{"hidden_size": 96, "n_experts": 16, "moe_layers": [0, 1, 2, 3, 4, 5, 6, 7, 8, 9, 10, 11], "vocab_size": 8192, "tie_word_embeddings": false, "max_grad_norm": 2.0, "max_seq_len": 1024}
Below are experts of layer 5 (counted from 0) of a mixture-of-experts language model. Rows are named router (the router's row for the expert), up (a neuron's input weights, with its number), down (a neuron's output weights, with its number) and show model dimensions 0-95. Each number is 500 + 25 x the weight over its row's rms, rounded and kept within 0 to 999. Numbers have three digits each.
After each expert's rows: a language model's description of what the expert responds to; "comes after" lists some tokens at least twice as common just before its tokens as in all text. This comes from a sample of Wikipedia text that the model never trained on. Tokens count by the router's weight.

# expert 12
router:486477520507490458530528473472496508455464494479497499495465510471466498461488515485521517507505426525462508487492487502479508492496522490492561463489480525491499519457484500554532498503502470476513529538474487487487474543458462470516505467488469474503514473520496520454511504480472474526
up0:489509508499516526491493501454480423519492520460502539526552484468517523551479501505498447448519466494505475514494497487476472477503504547502512525485524504502519493502524520505522461490497453503488487539512497482499502508487539518572476522475479499496493466530482526480502518479494514543
down0:462510524506465527520509525502506502477497530468513497461530545526466470513485450480479459506485487487525507536528508499494540491472504488455522469463512491489533487488504512473542477497519430478476509509537495469485470484524553490488488492464498529507517516485517532520525512500553475527
up1:513506476506493425491462528497502501537488518550531509468507504463508499527501486518491461473491478440521467499484521502476461473505496518494475567510505527507521509525510483527521500527535461460455496478484475507495472498500539492537507525485500554510501494512479481470505489494497473552
down1:515493505497534508527464492495526470525467546509514510531499535519532513538484494499528495519534504453489493536502550488516515529540513519514497504513461489491490550481516482498493475543491505511516486504540486516513444515474558508524506520475477500486496517505480457513492440531485495567
up2:485527518554513522500528487506475468474487522506483510542526493444506500556471479543500480461506469498493461490478468480462480527483508545506517532549523485510512481538514482525492476518524475530494489508500499477501469522460533482462460514447479454515508491499472528502493523493517497509
down2:468483493513499536498519567510519492481488516493468506508478516501487490495476494472456486502496474497522521519508472491456465498408494534490502450507466523476530482540521520523531509481482435517500532513527526517520498493521530470488484528493501507501524495510541472545503499507528532514
up3:523502464510515481464533499488469542490464484508514495492461478483518466481500495538487546546495482522502508510456449535523503478505480543517553520529478498511501512492498516464530476523510502504475459527541475515499463453527450558543475473510495531493518474500499497502494507505503506490
down3:545504494537444465478514417483482512518511528517495464486519512485484484516529466476475509514472477479512507508504537494496501494519520463489453509488455501482498514515491484502485513472509548513527473505519533537518487518468550534491513461516493530507434494477479487513503530510464508503
up4:497521515521526448511491498516481525511496493500493524521460549516490497501508529469480495542507477496494478516535497511518480458486491508496504490488455502472523516489495486490508498520474487550462509519506502458489488527466422493550554509503519484480477463511453470434517464479498526510
down4:492517474494541530457477493528462464526527496462514483499484491492499491520518466490535520473492541489522516537497525508524508505527494505522483492484530475518479488533478542472480525481543560517474485481428528525472508476528527491482515519529447515496508488475467488532481483491467522481
up5:509494506520497501531476448482504459489492525475475494509511516540517508514508509522487432526462479468483525505484512458469464477525517527487509519480522540499511506533549502479508497515567495511550475531497477490467498514510547496493472502456493512474471553482513520482484481481508543497
down5:504466475498483518496495492466489489494527525476462546525518497527436455497513508481459494464515523478497501559523497472513537534493505488471491525503498532523503510456475527501480528505532517531540479522498468476506500518492520527486541489536528525509519498514530508559521504470498559504
up6:524485494487490496535518467518462459496501498464484501533512470520493475538528495536543514501514542542486515486532503473467503516527505503489490493514523439493510493471467490496457519487522513528499503572472525528540487519485536468473472465503484509476503471523445530501488513532471499486
down6:489478504490553497539469491426465539489507491531497521543468452502500474478465521516516543481521504487509477442473516515519543504529501517493486519524487460511519529513512474490471512540508507492454519499489499521484515508503463501492541503471474481494451499460475527513510522491530504479
up7:506548521516477502456495530496495487462505503529507534527523493487493487535515475495489474511498511527490512492572469483465477547485463504518509527482515524504557523547523533501521508508521497508504472496455505530480454487451532525521494516493470453482497499511490516465520465482486491451
down7:483522489472557510522485543530487471532471499477508489510460493467458487494499499542532514464491512526484520465497548530490497541520512530520502554515466480487540532502495450504520503450455501465516477514490470517488468521503493482455476522461490474464503474511502517476502505503486491513
up8:486514459481505463492457539548488534502530542522552508502467494487468486521467505497523498532536535553500461502520481507523501474510517475490543505509526458506507532525497490488474485468491552471542466509497489467505513501487517471543526495531502500497529516470531470472503478536498501495
down8:452525516479531534497513482523528498498495473552476493524483492445452536484547505515532514533481458474492477503496476480490546476507498479472517484538510522479488517520502527505525530509510476467500523418472486541473504521495498465537526490513502504498502466506482501505492459470489509484
up9:492482517497488465498498468505471444479493492474522501510508500499486519505550494498494515460506482472485475518506500482535464495489508541453516520475535501521543454482558514522513542518524512506519525519481522441459457483527483487550469485509506462503511491505449528484496491485510535533
down9:534501498521456494466480535524471474488509509491500458451479492529507526481529515506453480481488512535504498542492500517485450466470487478465466484485527487530553483481514510491499514495508503486514503523470475520462517547489517505492452438499536520506528516495526506493551502461478475475
Description: Nouns after determiners. Nouns and noun endings right after the, a or his, such as series, place, importance, adjudication, plus the itself.
comes after: " the", " a", " The", " his", "'s", "The"

# expert 2
router:518485544490532513535467486472489464500533509477468498514533509520567524513507481488507524461501499519538528485500473498512524502462472543478502491469514575487520481522513495501458514504479502487471526528522492532548508484515455503523511496470541486504518492483526506532483488538499521453
up0:508483507450557526536501493510508516482529510491520483513470459480480511504536495482516482502470461503486477526455517460563497533527495481481533480460543510516465534495470498506480520496516495528533541488493520523526496496527465543512507498513476479505468519454507477510558514474519503501
down0:510506491523480504478480488479535511507522491473495510537516527499499507521515474540451475529488517555501483500549469545510476543487522492490476490494478468511509514457532506523527460511537510513488481543536450524498465523546464469509483509523509502479515528476503553492471535506489465520
up1:512515472506501479515505483533457471560479543468496504541550484471516527496496489517502493535484543505514545531481467451525449529492482509489526519474502493502502513511498538515456479497511501498488537480508497441501496503519451457501532497533484527509468514495464500500493490477497469459
down1:473529506445505456542478471498499467511471516525513462460506483493505496514533508525478508514494466498499486502516522488505491474487526484454482492498503461499550474478535487463513501555466439497534471451550513494478521487498480490473562493532487502483470501502507480471475521504508497489
up2:509483508464492522519484535535520513468477499521495501540477464449507516529473491455515503510514509494478484495501523490551510516477452515498461524468546517529518506479477486525531494516500513445539538546505490477501501496520495437530485518496488504489514459501453506507538479469469474519
down2:533517474488491520529428512480504545520481513487494512510499476521490532474486470516521484499476488470550495458485511488496520474504496461520537459528515498487469491526532523496555541483497500463474554479568500516514500519528493508492485545519482495522463520514535480534498516500481493492
up3:512553487474498445523512465492484506490484483532561463475468506492499521469415489502476450500518505526519466490508504524544504508519476485494543518474486522476515496479524480511475499463472500492505468482537521502540528528483508505508496501537510486538498523507532511474508485505472539478
down3:493494530522530508487483492524485512501498480508495488501494469459520497474493506523467469492509501505484497497497578483486527514522514529526501492537481519532488524510500470546520569498453485499504508472463459497526447496548486468489500503502526470494482440478525457535489502499542518467
up4:509435524494508536548488497500513494559491471462533566494527466484517475516476496518554498496476514535518505496500521474531484493468540476507524502499488463482493520555524472479507524492506530503489530525512516471491487511479464524525501476500505483485513478531513499522441526480512479480
down4:547529520546478484476491431465527495494484494532442535486473513527506527479495492494490494463521472488479520503510499530490510506512481505499539521482473490514457500484477510479486517521528501484494509521514466500464472461472512455497501496515512515517471532527447531462523480468553476531
up5:499501491501517514496523503476464502532533483485514498497493506477499501479518560491524511510525551523496446549522468496484471489487494508511519502492490506548579522512462495541476552500469520465474509485547521469493468480505506469527474495535506495537483495488519442496518486510477485527
down5:512483469514520496509520486510492511497556499509511457500470511525478474504516486495495522514482514511495479473476524546554495472545480492536484549494497539519483538517481485432499530517462467513521480480512500517468488458512527528478488479491514483468497477482545490514513489438516444502
up6:581480484505498538482514486490448562502517520496475526518526486506508551497479537491447473521490546522529489519516532459495479538515477507468510497504481526524465503511500525518467533516495481481504471480480537475467466486513512501484497497535477489491510505498506497486497455532532463514
down6:462519465428502460514479520432464477513531478502522543510506481520491508477484502506494517507484510499507573548517466526515499462514544476491481497484479458520528480452509484461528498502509508480464491503524510498507515511536491493526472475501522506525485511463471513461515479489488504504
up7:526499511511545514472483473508501467473512509520549489555518491510499510534469510506500495507492503499469527502479582499473514489517541545510449502465517476511479489496467520474501477482500518493469549524527461506472520473500464468475456493537483487485501486471460506494507483530500454506
down7:522473520517462475503487515495523484458519510456535492492525447514526498486495499513502523499512521487546466517463478459498527513463479492494514498458534468520521528500490499465486464496538533525512480534457502538473524513454523490475488489565483522506534500511529489519507515474546479523
up8:517497507479515493508532507547449490527511473497500511496476526486507510553489539494493471522480517505491517526508523500517523515477477526499516500528476512533476501462512533504540504497497525476518529524555510464484459486429519484465501475504511444540495485467500504501480518524425499476
down8:505510468481484522571491508472500473436483514509482496514494472516546506486483480532451505491509466496466509489482454509484500507487478481526503488490470486506498499488541517508536524526476520479522527554497530514490506478501532491490508469478499496482488507470476440555491566463487485512
up9:522468536525462525478499501493503480508462511530482530536494450492531555483490490499448511523468472513507529521506473500456452541459487460492526497481518533482478504502473470506518522488554514457484528521497507494521502496481487503531471518472472481464522520483500459523520531476521499514
down9:455505490498513480522510540517483514500500490462474503510540545505472472466477475515519499506510526533449532489499509471532470491513465469526441494508479494524479487504515468499471486511483574502501460519519483453519522509515554481528469536528516504493498471508525466514455480493494506488
Description: Headings, lists, of. Wiki heading markers, list dashes and infobox field names such as See also, Place of origin; also of and by.
comes after: "\n", ".\n\n", " |\n", "\n\n", " |\n\n", "=="

# expert 8
router:510497473498440517471460487504501510458503530554504526503480495537468497537515488514492493521526510473493493470492518528540529511477461465495537457540491490493533459507471505458509512492537476540526479486492525478466474496537527512473490493499469536461516491493449476481479494523506490530
up0:476511502508477533524497463487486526465514466465518501518539503494517449537519488525546480457495501527524492506499509520491477508484450499523482515512505542502513567464484505474495527533501506506485499497534500473532490508482488529531517458451480513548496438490489481493551478515530511509
down0:487529500504496497497484478495527512529483491522566514476570501496519478489469504483461518510541468505520485514506543523535492517547529504482464470558522503524561495470517477495519529519498522501467503475490464538498476474468523522479495497484517480498468505525506454540513482500522488479
up1:521489521469504556515538523506471485495467475431507511547505511486524551497488523503522494500548489460506515511495514449541514504479444477512509518466490488498502495524497492523495538519511493520505495500521520499479514502443488523518496486519536474563463479518475553493495495520477517511
down1:556518506540485488456501522482500523509527475527501506527546485491490514521563485499521499522515504506478521521532493458491513520541501509542475483502440521493496454514479516482489499556486526471487526531503489493525554531463479485490521477485498490476559465483491505498508522463493487506
up2:542477464492508482499476494484452466461464507530529528506510514480462471558480521492503518496506424498496544474524541483483471525489514480512476515489519506505525506478540509505466514516510513471530464489474478499528468494518516520517521502442526517487517464487492463470459507480483501501
down2:520525566497483508472481487465496500524494480479497479498505531473528518479529507533511488504495499513498460445515506493531497493505465467483516486503504527497465558455553526512466534498481451448456532490509516487479496543514504525510502528479550513470513488516471505495478511478475464518
up3:520527502479496491512501518535508447470499486517544541553559536484504519567547504520470503487496510528538490498483514512521486477499510499528528519510469508514513484485494453524519497515556491495508481497494461480513509540441448485458491474511508508489500480504500503465484474528512507478
down3:464496500518481466534457496494550481492499528468548509507503509507481497517501457465476503496546511491516536437492472505511484512501475514468528476511443501511499476486525482500554446503487485523490512513523447472488473488490479530494518496517493521461499473472508486478515540487474514553
up4:517487514519484470505542478491498473480453461498517500526490460481524472520495494537486513492524539522548513536519499500456511495481491479535457532484523501537488515536458480477499526481535491514508522497543451501533495493452513459535482538500496492500526525524454496528499533522480478524
down4:526492511479534466473514537472527483476487468512509517512522502553519462474481537473503500490490526492528486487500503496467549503502562524514458509510486460480527532526454503498522438489461518552483521503459505515496490514488511464492498504510499467482524490501517500553537478488498458490
up5:542491522480509503535542456479456527482473506533496500534514454474469511507530492459527492473481498493506489532546487496491502508525458451517471498502502522537507518482478476506499543544517494526501523513488476494475453500510502530524521493526517565516483515501503507525494478462523466550
down5:491561518543505445509524489470476480543526482509542489504493542530519510484477505479513526542535505513485492495478524489504453510520497495514489510489456493519470506493494485537469487484461487471528512510514511532518540491469501456504497505491517432477477515471536549489525520517466517478
up6:511535464516475495511550469508504510514461507466495566534491499508501496501495531480558470458499509503473493519542516508473480499495489546472509513504524518491474530466529518505507469527504516468528484474490525498523455532484485477488462498494534532552492508498523509470487475537476538542
down6:493487525507530484505493520510499500519459526524542509460507516428479502506552493487446466502502552488544506529511516533484479531529537509519516471510442469503494514481531495520528522495532491464502521501470492490504492459490535496529516496488487524505505532532457510461472525478520495524
up7:533520507491553530502519507492435495544530552502472518521485522477524508518472526500498510491533507510444502473475512516554505494475500496525522462498525511507494497468438468506497534480549511477500521497491477508558460496509509517458506493501527490509499514519475494496489494440500527515
down7:420500497445505459481457545493504493505508532469516475503496513483526544520493492506506483505470467458519533538507491498503515485515539517515501554456505511506516503472510485523515464477525491519473524541509458497477525494477501509506440505530531500502459502499508494494555498514478500524
up8:531463437514487450513474499508479522453477482498502466487479524502519476518507482507489511516486482534517479525531473526490501500496577521496519511503501509474513501480459514470485477470488494471514501543466468496451518470457474478504457513489519510485526532558492470486508482487513473525
down8:517513483507457501517463496464493489502494482517490473533503472496496505494488471520489464462522462517490490540492521497515517523526492542489537499498524479503528510529502467510494544474520501503495512522554510458507567458463537479494517496515497498536513492504496521494547564461448473533
up9:487467466490510525500475480516463520494470499515465500534530460442505502528487526487484457494530504520469490530498481517497531477510488475499479525491505517502509516491510485508439485524514549459518507548475512498470506484503516510474463526485500564474542554478508533485511540470467498505
down9:455514471468516508518513498533534509496505480509478502514422500469475498497494477469538546497454521483510517527464481480512472543495533526495489451453488538468500517514489510545498499469521481511480510503457470530493467498510495505481538485503465491517497520517471545500519539489516529526
Description: Coordinates, odd fragments. Numbers and invisible marks inside geographic coordinates such as 35.032455°N, plus stray letters, rare script bytes and word fragments.
comes after: " ", " (", "°", " h", "′", " b"

# expert 4
router:487463481452470523490527467473518482491523493487506505474495464484538510492526529478509495466506491478475464483493472490509493486495505519501487541515505487536462505456500519463533488483517466444507484513471502480529506501443485518432504555458504470475499512466509522532501489494457467485
up0:543501500506503496472510465472505510454469542567503507476510510498484500479491557495505487475515507487482508503511485467459517508529506479483511491519493520492520538469518477518487530465499505513488503519491531492525529472520463452522526503480501505493553414529511543492511477471479521539
down0:455490446536538501484480460494490533480473512515502440474506475527484479478497522506511541480474446467472486528459463477499507501488505507511486488495501511484529453484493458505461485455518510477478474495516506533489508472524513490473523514501543499510549467494488508549503479494529492465
up1:538491468467475504504520452498479530514501516471464522497510481486484507516530546530556496516518492495444473521517488565448536492518466481513500488492508474491500516508527507531507496519509483514493476492538520519477504476535523523521471492476484496504494525495479468478478479526507586515
down1:468465517485482532479505475463488512553471532482570497471473510475504478491510473481524488499515500507484488508491532517474505478535528515482469527503498500510508485530517470458491506483486523493419550546508481494453473536472500523504519537519489517500506512519514517540506545472495486492
up2:533541526491530495467471445500473497498492561490489547526477493526537545545507496492455483478505513514492496503481461477513494496492500519459462513499520556489464496472540475508499492517485483461433495485522471506491470487501449504490474500474483481524486546487498470503507488505503494494
down2:477481519473489525481478557483543509474437533528464530472463488526513468492496517493509506535544455480492463504536511492508463468510493478487436508492504506510536537491486516471540499523524498490499504523465477478451481499496504513499523518519540532471535496516485490489523485500478496531
up3:477498487555484546481531482488513513548493499511491499513504491518475456507522505503506498508447498504489477463473533497493472519503538518533498516499527517497525476510520475477509498482452467518526540481495495463477458560535474510498480441481507464501536523493486492490466493465518517562
down3:506467495513488479481469522514459484499492540516509537470445472511458555546523482493471487502474485494548522541532539501489502538490489505517495492550498495484496499497473498544491546508459496505482482521504517568493461524510520498488495511490532517503507504542482512462490524476522545508
up4:505512461475510507499505495536480527448499508520510511479474505504488515496469498468490526476509558597478532503470486513489504449510517544476538486487471468492518478513553524508465486499487496523502497508477483510465494503506507482477460488572496529497522527479487468503527519510494510489
down4:489485497536513527514487483505456438509524521515469461526519514493524500469513537514494540501464480520510509466503479501521515497488473518534542527488463454521533532531490535495487496527502461523480506550520473457515529554500506510484509518471501475512520527491507538485508551508496545490
up5:479475500529504458500457466487504465482488580488525461506487478444530465507456535518491466519488523505497513517522497469496515489506521460471539483499494488545470525497509476494509552473499506521527522538507478486509486526496513499499474477473507471520532506460527497493450528504489495470
down5:439488484470512517505500487524492505497482485490494528474457476491492512504483521524525533454492509507446473556499494498481517469480507523514482482504496550511485477491526551497555473470507513471481499491472434479544486513478499522478484491512504488474534527505551511545514488493465464495
up6:500534477521466495526573502513477516485509500473515507506517549534497479537486489501531487513523523502538533529509484530478487482518516493489510491471521482504470543519514500502413494488506512458509487527475434508488502460477472517494516514490484461494511496476466490512473509491523522554
down6:480539500506538478497456492521481488496504541502479489524473536529510488507473474509542542504533460521473501474499494482489488459539497542474509480447503521515495501565524518487480543489515501478499486507510486506498492463463432505490500479514480487530473477476515522494458446481503528516
up7:505489513497449511532493476484486450501536494515492534498472492470465502490539499533478507495485545512492489484503486466493429511538500523529524513478502519480538509480424542502508545492492472512543511504518524498524509469512514508550509500464511447525542509461495505511500478510503495490
down7:485488489497549476499512513514541499495496562497517485496453477465495512461549458501456536542519498499503458479517462497485525496495501508517479496532514522516533510466488520484506530499503497527466436501527492489531493530483498497466536521490531488547454514466505463541504527508502490511
up8:521509497501454454510498531491501512485460503534472498503486500475542503498483548479462436463471467487470511490481450490493490518530510507482496519478523568530488541475480515513508537524515539472476500507515502521512527510517468459539480518489515518485496542474482516489488533535520505525
down8:501520504474521506498565470479478461467464485508490481493495514461471499514481473517505517485486537512476489485526545523492495499470520501559449468522490525504482462480481459532510499497487487543519498477503545449501447534496494458473488488489486476466509498518519488528518505485483448493
up9:507485458540470482482498505513508503459518494517522494534490489478554499475528503467514494517489535500500481492448473480536511493476478520507487491446467509568539513523543483489501502523522450469492501515522509518496516535536505506490502500493495508541537534505423479508504526516474502470
down9:535571477506508454481533481484453482512469505471491526488511501475542562498497478501480498486475529494490480488540535507531497541508494506474495487515485480506511530478476477504534482501531469525535456485502486548514457515510519508500515557491519467450478523507498518516511486515480471498
Description: Year digits. Leading and trailing digit pieces of years, such as 20 in 2021 and 19 in 1979, plus spaces and parentheses before numbers.
comes after: " ", "20", "19", " |", "|", "–"

# expert 7
router:515523522520473542491512525538518522506513519530560465531503477486510482484473522515509508518509523544509482483466424502462493535461503491528499504452483558537501500536512497524495515512520542515492516464462512509496499486487490520512440514505502470481498517508457524529496488483508466510
up0:543495527531507521470537510508475520547529488510516532554455501483509462500490516512507485475542535485493518525518511485517443493534502511525527490513462496526509502516511487461489540490494542497510471517498510532550474484507495521457523518506505510513528489431454505521479454511497517505
down0:468504537529452453527522532475513502490520515489494486516519524491471481523480508473480500559518523530501493510506449483510504480495523461536543455479496531496483519522492527532497480513501473469565514504516544495495495509499457509476525463457480514514511491511549529543485485484508497473
up1:510488511520483472565501438538479492496496506488510487466507470452510518488537505475519496513517483487484490524539516507508517491518460513457507492496467554521473475479494513527535480501512542517459479488485468461517533548494512485501532425525486512490503500483485494520516506497507519451
down1:481504465517479492517476551502516533514497499511478499506489544504491517489457510487469588540527510501489483472492510510491495542506511510459517445487473493527519520485484494505477538530470478508483487484526506498446483477493510483513524544470490468482453529451513450511497520479515498510
up2:513502440487505530476514498519521545509479522529503497527474469505494524535491509484545513551486486478487538472459461457475519526473487487547517517482475529468497527495505494534481485532501496516495495483484467508484515468490474522532490454546447538519526462527487500466509521511491483500
down2:526528487511480516428453487495517482472533493473460446494501447481494554479467496515550488513476500481467514497466516512510493495488478520519500517527465487502520494510485476541491480544508497524520519491504486522512490506485508515545480447494490525435481506471523480486455500505494518482
up3:520532548494505505502493481489483527527492491537482490488548472529506483523494524489495485484505442489502471497483484461513482514519521485524439490496503523525525464492510492483466500495555459445501468512496475517489474500467530514522474482532480460441506478490493515505455450534528486480
down3:516499490454488490460551462545512513524506540468506507520481489511508481503483515459525466494466525491502511481513478478518529540547482494487474529511530513472489505520479472503470503487509484468477507533516543461518511498493528497505574508494474507530487479477484536457497459464491485452
up4:489487522456475496512484490535512474529514473485469476517500490477534486505521563527518547494490534498494520482500523504512499476503478579470495505517495465518488519489541481486481512494520508485502484483471510490517475503468489448477499457485478467496514504554437495483553525503453502496
down4:496457528474541535468480501529475510488477507517439515496486511530483484489503506468478465483515509451505480543452522490528518492497511478483483465507467490492444544510482529514509533487464498498511536467500501475476507482505525488492526508496530511476532474557496501504562492470466525507
up5:506523481504489504507490533492489528479517511490512497468504538486472478529489486493527438548475502514506522507495561438531508501533442507484513495461516491485513517438493495497529519560506531513512505507488519511504470478489462564475466460519516492508508489480492511527508472536506512491
down5:492519525527468452468523479456516527488460527422570489480508513475489500494500528511454483490523505503509517489509504502522492486485505492510512514492497501491477541484465532504464528483494474473562491529511473508464486506499502459506521536495484500540544500528505555486525489519487486512
up6:556530502497475474474473498525490473481524479497489495529525513511521511517475548464465485542536507465485486477487515524493502446493485526507504538474531534536462510473500516507502484539567498489542558502511494516477464474518475498518506510508473490517535483487509490463549499493487515522
down6:526495511524478503505511471477496519500492528539492495536520501510524459479542503485503507518540510460539495507509461488485545489493496465489493542534490523529484521528500449487498503521492463499509497499476540541467486507554547468471489486541502578499514487501498439519512507477516508492
up7:544491514455511490521526515514547501470533456486508476490520530481530513486505534490519498511500469500500503481509473496489489506521492536492499558530488564530506563460497531501507466528495496454526482525482463530477514516460500494504552449469498516501496487476497517503502543485491470522
down7:475524502508506503475471463502507461542520502507465586509503496519504536476549474489463523475475481478486524489508535543487482474482497499500476467548505509523481492519561503522472488475481462474488491446500494479543485482532484497505538479507516481517506478473525460516499512515496517484
up8:515580475519474502513525496489531531525465481514476538517499462436517481487476524498487516474443484528514517477538472496510427506492503480520490497496524479502520494522512471515525537496507515465497525504495496505495480479499534496498511500525523500490499462502526492545506514556447483488
down8:503489510506498482489522441506535452500481496504509470510500487521523479543504480500527497500481498470520494461547516513521487485548554499470546500485477464490485510512499454486491518513517472480475525512464481518538554502491522523517538472486487497483525478457514427457489505495470517488
up9:522534480510535478545535503508477503506488505504441522473522524454499466545526496524531504478495531561500482513497495499533494474472503497475501502489555497463475522537496504524507512522521504509492464512550496511533485478488535490512488509522519497491524452548493500534495536513520565492
down9:499499470505517515524548469488447522485495504489499543505484523523497515546474474548464523478494502501473500441504524518512497465523477496470470515489545471473471502510553482542517497487503482508511493479482546482465522512475495522548496519564519481486487477457530472499487508505478487513
Description: Table cells and labels. Table pipes, numbers, percent signs, colons and short cell entries such as party names or country codes, e.g. Republican, ENG, %.
comes after: " |", " ", "|", "1", "2", "3"

# expert 15
router:523553490469505506516538500483508519513451486511504495506480449484466492495497475493488509498523525527546499487522512473512519487480473480501494527496519538540498472528495495519499530481502523490504488484469491541490519477507568433483523500537491522506557501473523519521574477470484483484
up0:537559513470473472528514529470490531484515467494521523522515497516456511495468482479489500508494509513521526565502466471506496535522491482489505545539510573500486514521489491517543493516488499474455486512486502515532504495481489513530462428501511500512482500522466497516475512517455511513
down0:513503538487449487496479475474496499497514483502475512465545447448476504478510519489514495514467502504495487491527461560510482519494501476499507482505475514453475459519495497536537511484478447512459478548510469502483455508487504492507539452506501514510518497489497547527523450536486490502
up1:523496498526505463507486515496484470517553485512519528457497513492455496489529483479481485477525524474520530571500508482451497463514457527502534473526499476520523481468513528518467503468472474469456498518479486480515505526499528481508528432520488491491518511489518501509542481514453516481
down1:499475496531480478523500496520513501479517494459497440524504536528513520462495519521494535480525534468505551479502523522518480516485498518500505509497532519478541510510552535541476513483499531468504513458487512443522509514506542484554452522483527503487535529510488558500466507506499501517
up2:518467497497484520479505513476491492455531509504522511490500492540449494470450491499550456530500497464493504516489439462486485488533467523520539531511525521477517508511495498534513487505510521516500481497518516491504526525481504508505475425504479479566488525502460513513452513491451502513
down2:466462513478476509504491518509499466485473481516508503486494461474527510462464553511492502525498496502509508498481481544485494488418463485462482504477451498488539513489474518519514499487520522484528510528485441491463501553469478496493460523517506475505499484495460557514499506526477462501
up3:517525527479491478526496427514479483524509503532546497515467522517524530511477494520499489485521455506460532512506484492521518483492562545507512516510492506548523491486450493497473513507535479466516520481500485538460500528547498450531469507548504492504506470489508480504518475511466484476
down3:525544508489491478482540452496534528473529482503461511495505546511477516484453492479544517524483523498505512469495528483477493499496495497461519512486483484516509512550497549513453498478507520469497536472526538466475512482524509523491477529532484515477490494541540504462527556507494530534
up4:493486526502500493501491474513537522502477518489500478502545503470502453470495531473557484540508511520458538459488446474489457532495486531499499501486469538500515506487495477498466483509512520494501481507487466464470513473452509473502526476466464495443490459507512489454512488478505531542
down4:497510505508541520465485539519484486497539519511547494495433500478527487488484435484483517485461461559523513505493486504494471503492554466469494507483498488547525505489492491502502511494503484495472511479478514500521507510526503504521529492451506481500505454447491473477437499512480539475
up5:517499476523496538498499474523524445529466466475524493495531497501504476522518522540504493509495464507487536536458477534470474479497516499500506561503504556468532496521464516518521498499480501520525495498544460478503519541453518513484502533529503540542495550486517503509496524485464506530
down5:475499502499527519579502475476518500463507513461501491484514528528472494523501513495483483496505545444529452527480496466522526482510478511508518531524540516496466487491465544525481496477481550508504504499511530476475520486460492476463507496530495531497530496529551500524478497468516549485
up6:498518464507505495551492446542500477460451481486463557449517519481527515539513536485471494552481461476500491514497515456523488510536516527492515544517537506496502547459504546497493536523502530500486505503501471522453494488511496525476471533480511486495511504490508498512519501482501511503
down6:490474539500478499514519498529503522486510483522430516480540490469504522478530507488505523546476488494477507502498520457521481553524481501472489481490493448513494492499496534497520491517460510497484514504493520458463530545532499471488534543537496470475516507499488549515539464444495478524
up7:538544506485511517496530485493468471476544527509499522507507541500517523486486489473507485525448512466529521508542510494498474470443452524503545492502489516447486478523488547505474471529495538500509524519473524522509520468491488483487463494528492481474492546527512519476544501484477533479
down7:513478441478489467483478495500484490512534503530527495487508498483502479450507491498513481529474535495519500533472518491518511529547480515529533530547537505488473472547486499463560502524476484481497512524493500492515490476462508454496491472486494517532513496516477560452487524490491550533
up8:517491446483499513508484512480456475541462519535506529537496473474459485486514484544518478472464517500527494529505518520474514525492456482520499501536492513460513475495527462496554508523497509502469510516485510508507513504551516512509492488559513533477490483515485452494479445526451514511
down8:470536476475476454497527492474486538488454471505493480456491491510547471499496515499460495514499497496467518488447459525488490495524540528497529493490496500496466514448538489494481539485537479452489474508484479488527495526486499504502506529478509508505504556506442529526526506499505444508
up9:515509515517499503497507397487476450528446459480512522522468468511564489503495498522460517511488487512487521485514531508477521515488473507525495479455504518512549494510489488511493511472520501533500510489507456477506459475520498463541454514492497525516492499485468502480484519511473518523
down9:509490526480542470508487511467483537476496480497502501555538494528518475470512523472509507490520462464484508493535457483493516467490497527504494491507485467469504515472443493503496509515520497474503550522538503508485525532513490525515443510478528520488476475472532525545471500435508521453
Description: Dates, numbers, table fields. Numbers, date parts, dashes, pipes and units in tables and lists, e.g. aged in birthdates, km, ft, score 2–1.
comes after: " ", "0", "–", "1", ")", "19"